Below are experts of layer 5 (counted from 0) of a mixture-of-experts language model. Rows are named up (a neuron's input weights, with its number) and show model dimensions 160-239. Each number is 50 + 12 x the weight over its row's rms, rounded and kept within 0 to 99.
Before each expert's rows: a language model's description of what the expert responds to; "comes after" lists some tokens at least twice as common just before its tokens as in all text. This comes from a sample of Wikipedia text that the model never trained on. Tokens count by the router's weight.

# expert 17
Unspaced number digits. Digit pieces inside numbers without a following space, in decimals, years, percentages and table stats, such as 2.47, 199-0, 17.6.
comes after: "| ", "; ", "201", "200", "(", "202"
up2:48 52 57 37 38 35 64 44 49 56 65 51 45 39 49 55 35 48 38 56 48 45 30 36 50 55 55 50 21 59 69 47 47 51 41 37 52 40 46 46 60 73 34 83 24 43 43 31 32 50 35 57 61 54 81 54 50 41 37 44 34 54 45 41 58 68 50 68 44 43 45 42 49 31 43 41 27 31 78 99
up3:48 45 80 68 47 45 40 38 45 44 66 56 61 38 51 44 41 31 36 49 48 50 64 45 45 54 59 42 58 41 46 64 47 32 59 52 61 47 47 66 50 46 37 78 55 37 46 34 64 52 42 18 32 42 44 45 54 37 42 65 52 43 50 39 64 48 40 50 42 54 41 44 70 51 52 26 45 44 58 53

# expert 12
Year and number digits. Leading three digits of years like 198, 200, 201 after in, commas or dashes, plus decimals, ISBN pieces and currency signs.
comes after: "(", "–", "in ", ", ", "1", "In "
up2:64 51 45 67 20 49 60 60 65 49 51 42 42 44 35 71 44 42 36 43 53 47 61 53 25 51 42 41 41 44 52 45 50 49 49 66 79 36 41 36 42 54 52 44 39 50 27 80 57 67 54 44 46 52 57 41 46 61 51 36 24 47 30 73 53 41 34 50 58 47 45 47 75 78 50 63 40 40 61 43
up3:58 46 52 66 39 39 22 43 46 44 63 37 51 19 42 53 47 62 31 62 61 40 49 54 58 65 59 52 54 67 47 79 59 50 30 49 47 56 54 46 54 56 62 36 61 44 27 68 52 63 36 60 42 53 56 53 47 39 60 42 52 18 73 44 31 53 36 43 58 39 57 37 40 51 62 21 45 48 68 41

# expert 14
Digits and modifier adjectives. Standalone digits in scores, dates and tables, and adjectives before nouns, such as High, Central, Simplified, statistical, political.
comes after: "| ", "- ", "201", "the ", "200", "-"
up0:45 65 41 61 49 64 43 49 26 40 33 57 35 52 56 46 27 62 30 42 53 56 37 45 66 58 37 58 48 51 33 50 81 58 50 63 52 59 47 46 52 42 63 34 46 43 53 36 54 62 54 51 64 63 39 56 62 48 42 36 34 65 64 52 41 42 58 54 52 66 53 36 27 49 47 51 35 67 35 49
up1:43 44 53 60 72 36 54 91 67 63 27 44 31 63 58 41 46 48 50 41 56 77 37 42 75 57 53 43 53 37 32 59 40 40 41 41 39 49 49 45 52 66 56 44 49 49 69 37 45 73 48 57 38 64 42 56 57 53 62 56 78 52 55 63 56 77 64 57 49 39 39 20 53 45 30 64 48 46 54 38

# expert 22
Section heading breaks, first names. Line breaks after ==Heading== titles and paragraph-ending periods, plus common English first names such as John, William, Michael.
comes after: ".", "==", "===", "=", "- ", ")."
up2:65 57 47 53 27 37 39 43 45 49 27 28 46 50 58 52 31 44 54 48 29 55 56 46 44 39 50 35 36 46 19 56 64 55 42 62 65 31 45 63 48 19 55 54 57 42 46 50 34 64 51 46 54 56 34 56 41 57 55 37 43 38 75 46 64 58 35 32 49 53 53 42 61 46 58 55 23 21 47 59
up3:59 17 43 54 45 35 41 55 37 73 34 48 51 59 53 53 48 68 56 25 60 57 51 50 57 55 51 68 52 46 56 59 35 60 37 44 81 54 72 71 31 54 64 68 62 58 36 41 37 42 48 73 36 23 62 52 69 24 48 44 30 66 35 42 48 43 29 47 56 40 29 37 25 60 59 41 43 48 57 58

# expert 25
Sentence ends and row ends. Sentence-final periods, row-ending newlines in tables and citation periods, plus during, before, at, than, such as Archives. Archived.
comes after: "|", ")", "1", "2", "s", "0"
up2:48 45 64 46 46 35 51 40 53 53 41 35 53 52 53 37 69 39 33 45 52 48 62 56 45 60 49 32 29 50 36 64 51 58 65 42 49 41 43 53 50 40 41 72 50 55 56 52 82 47 39 54 60 64 54 60 43 42 43 35 53 48 62 52 75 50 41 48 53 54 59 70 50 55 45 49 50 48 52 64
up3:41 50 51 42 62 56 58 49 50 39 55 45 69 36 68 41 43 61 28 24 79 44 53 60 56 39 64 40 66 39 20 40 36 46 40 49 38 58 40 49 59 31 15 52 51 64 41 42 68 30 68 57 54 52 63 60 60 37 52 39 61 75 52 48 41 74 33 64 48 66 51 45 52 56 58 55 48 37 68 42

# expert 13
Section breaks and connectors. Paragraph breaks after infobox entries or paragraphs, plus of, and, closing parentheses and blank table cells, such as Successor: X followed by a break.
comes after: "| ", "|", ")", " ", ".", ";"
up2:69 55 53 52 38 50 53 43 34 36 52 40 43 74 38 28 43 61 60 45 48 46 54 37 38 42 41 59 64 68 55 59 57 38 40 57 73 54 56 53 63 53 62 46 52 52 56 48 47 54 49 63 51 51 45 40 31 49 59 33 55 45 52 22 63 44 48 35 43 58 40 48 54 43 42 47 52 75 51 63
up3:45 45 59 49 53 61 52 39 45 49 31 45 31 59 47 31 62 60 29 55 45 39 49 50 44 41 46 72 45 47 43 60 43 42 58 39 66 36 57 48 39 66 55 39 29 57 55 32 56 52 33 62 42 34 39 35 46 53 49 51 64 51 74 42 38 48 57 56 63 26 65 46 44 59 45 50 71 52 33 50

# expert 9
Role and relation nouns. Nouns after an article or copula that take a following of, in or for, such as name, place, member, born, role, located.
comes after: "the ", "was ", "a ", "The ", "is ", "his "
up0:60 50 48 64 57 40 59 55 74 67 51 36 30 54 51 24 54 62 50 67 58 28 38 46 40 41 41 47 35 43 46 33 24 26 47 63 56 49 74 64 37 47 35 57 58 66 35 53 74 44 68 46 59 60 53 41 61 66 67 56 33 31 53 37 47 34 38 54 56 55 50 33 45 36 60 59 67 39 28 61
up1:22 59 65 43 52 63 62 50 51 48 44 49 52 53 50 37 51 33 86 67 41 55 63 43 68 60 34 52 70 56 41 27 42 54 46 54 58 41 28 71 55 48 60 49 57 42 60 33 49 42 49 56 51 37 62 50 40 44 41 55 69 56 65 37 58 40 37 47 61 74 59 55 39 75 43 45 45 44 62 35

# expert 26
Capitalized word starts. Capital letters or first pieces starting abbreviations, codes and names in lists, such as SL-S, MA-G, San, Los, K-ärdla.
comes after: "| ", ", ", ": ", "- ", "; ", "("
up2:39 43 38 51 39 54 51 34 27 15 55 52 57 52 52 49 45 54 50 52 29 51 60 40 49 41 49 31 52 61 52 29 58 35 42 50 71 29 51 51 15 76 45 46 51 48 37 57 58 55 69 76 43 37 61 44 57 56 45 54 47 25 38 66 58 62 35 56 14 15 31 39 45 58 71 33 31 72 43 52
up3:64 64 45 55 43 50 71 51 35 35 71 65 54 57 62 46 34 55 56 25 31 41 29 57 50 52 66 49 65 60 27 46 41 37 46 54 58 63 60 36 64 47 50 64 48 58 34 61 57 51 60 23 41 49 50 50 52 45 56 58 41 34 45 66 58 36 58 51 48 54 65 41 47 50 46 36 49 74 43 54

# expert 29
Quantifiers and counts. Numerals and quantifier words before nouns, such as two, three, several, other, most, especially after there are in building descriptions.
comes after: "the ", ".", "a ", "of ", ",", "with "
up2:58 53 44 52 53 69 57 49 63 22 41 55 37 46 50 49 62 48 44 43 53 54 57 42 57 38 60 56 40 49 43 38 59 39 49 44 49 34 44 41 39 58 58 52 62 57 53 41 47 52 41 74 60 70 59 26 52 47 52 75 60 51 38 56 69 89 48 70 48 42 50 39 68 68 52 67 29 70 52 38
up3:37 56 34 57 58 62 48 58 47 41 25 51 56 58 29 42 55 52 45 39 67 41 41 41 46 46 63 50 74 60 61 36 45 67 51 61 48 66 69 65 79 76 46 63 39 59 52 46 54 26 53 43 72 54 46 27 51 58 30 69 44 53 53 50 59 39 36 32 47 58 54 47 57 54 50 62 61 56 55 56

# expert 28
Word-initial pieces after articles. First pieces of content words and names right after the, of, a, and, such as seg-ments, Min-ority, Pan-el, Ar-mani.
comes after: "the ", "and ", "of ", "a ", "The ", "s "
up0:60 60 40 39 88 35 53 20 54 59 48 63 60 55 34 33 39 55 68 55 49 42 52 57 44 53 56 41 41 50 69 69 73 74 55 34 66 74 39 42 43 51 43 68 54 51 32 56 55 24 39 37 55 64 56 65 56 52 59 54 49 40 43 28 37 50 31 67 56 42 48 39 25 49 38 53 62 56 82 60
up1:53 60 37 52 52 33 69 46 79 46 36 57 30 41 66 61 59 33 46 54 38 74 28 48 51 58 38 46 42 47 48 39 67 52 33 41 46 68 37 47 54 63 52 39 48 39 48 55 27 48 33 43 51 45 26 57 45 77 52 40 57 58 48 04 37 69 36 41 52 51 48 53 49 20 49 58 37 53 62 65

# expert 6
Word-initial stems. Opening pieces of multi-piece words, often Latin-Greek taxon names or prefixes, such as Mel in Melastomataceae, aqu in aquatic, Pro, pre.
comes after: "- ", ": ", ". ", "a ", "-", "us "
up0:52 51 40 44 62 66 77 59 46 41 45 51 59 61 31 28 37 36 48 49 50 45 76 44 47 33 29 46 31 46 39 68 55 44 44 42 42 48 43 61 49 53 45 62 39 66 38 38 57 46 39 51 49 44 40 39 49 52 66 55 36 37 28 84 40 71 52 54 64 30 57 59 45 25 44 57 29 57 74 67
up1:41 41 37 36 38 42 46 48 37 40 67 69 70 40 49 61 48 60 45 47 45 30 75 42 63 30 54 29 71 59 43 46 62 39 24 28 42 58 65 42 45 71 62 53 56 51 40 66 65 64 40 39 27 41 55 49 39 55 51 47 47 61 48 61 69 67 53 52 49 32 30 37 42 33 47 39 49 49 58 49

# expert 7
Dates, on, list fields. The preposition on before dates or media, numbers in tables, and infobox field words such as Genus, Released, Studios, Apps.
comes after: "| ", "(", ", ", "- ", "; ", "– "
up2:44 44 45 63 57 46 59 69 40 59 43 45 66 59 51 58 63 58 69 54 65 60 51 55 81 43 16 47 58 58 50 41 56 58 47 70 54 42 51 49 49 51 33 44 60 64 62 74 64 47 52 38 38 49 54 59 47 56 45 64 50 61 25 36 44 57 37 42 47 35 52 73 57 56 50 42 30 69 40 66
up3:76 52 46 54 17 57 46 45 46 33 30 56 52 57 43 38 58 64 53 70 48 41 53 35 61 46 62 64 38 47 43 37 66 57 62 37 39 39 74 22 57 61 47 44 53 54 54 59 41 47 48 56 41 65 68 47 47 49 49 33 43 44 59 51 46 34 62 33 52 52 61 64 43 59 48 43 50 57 42 55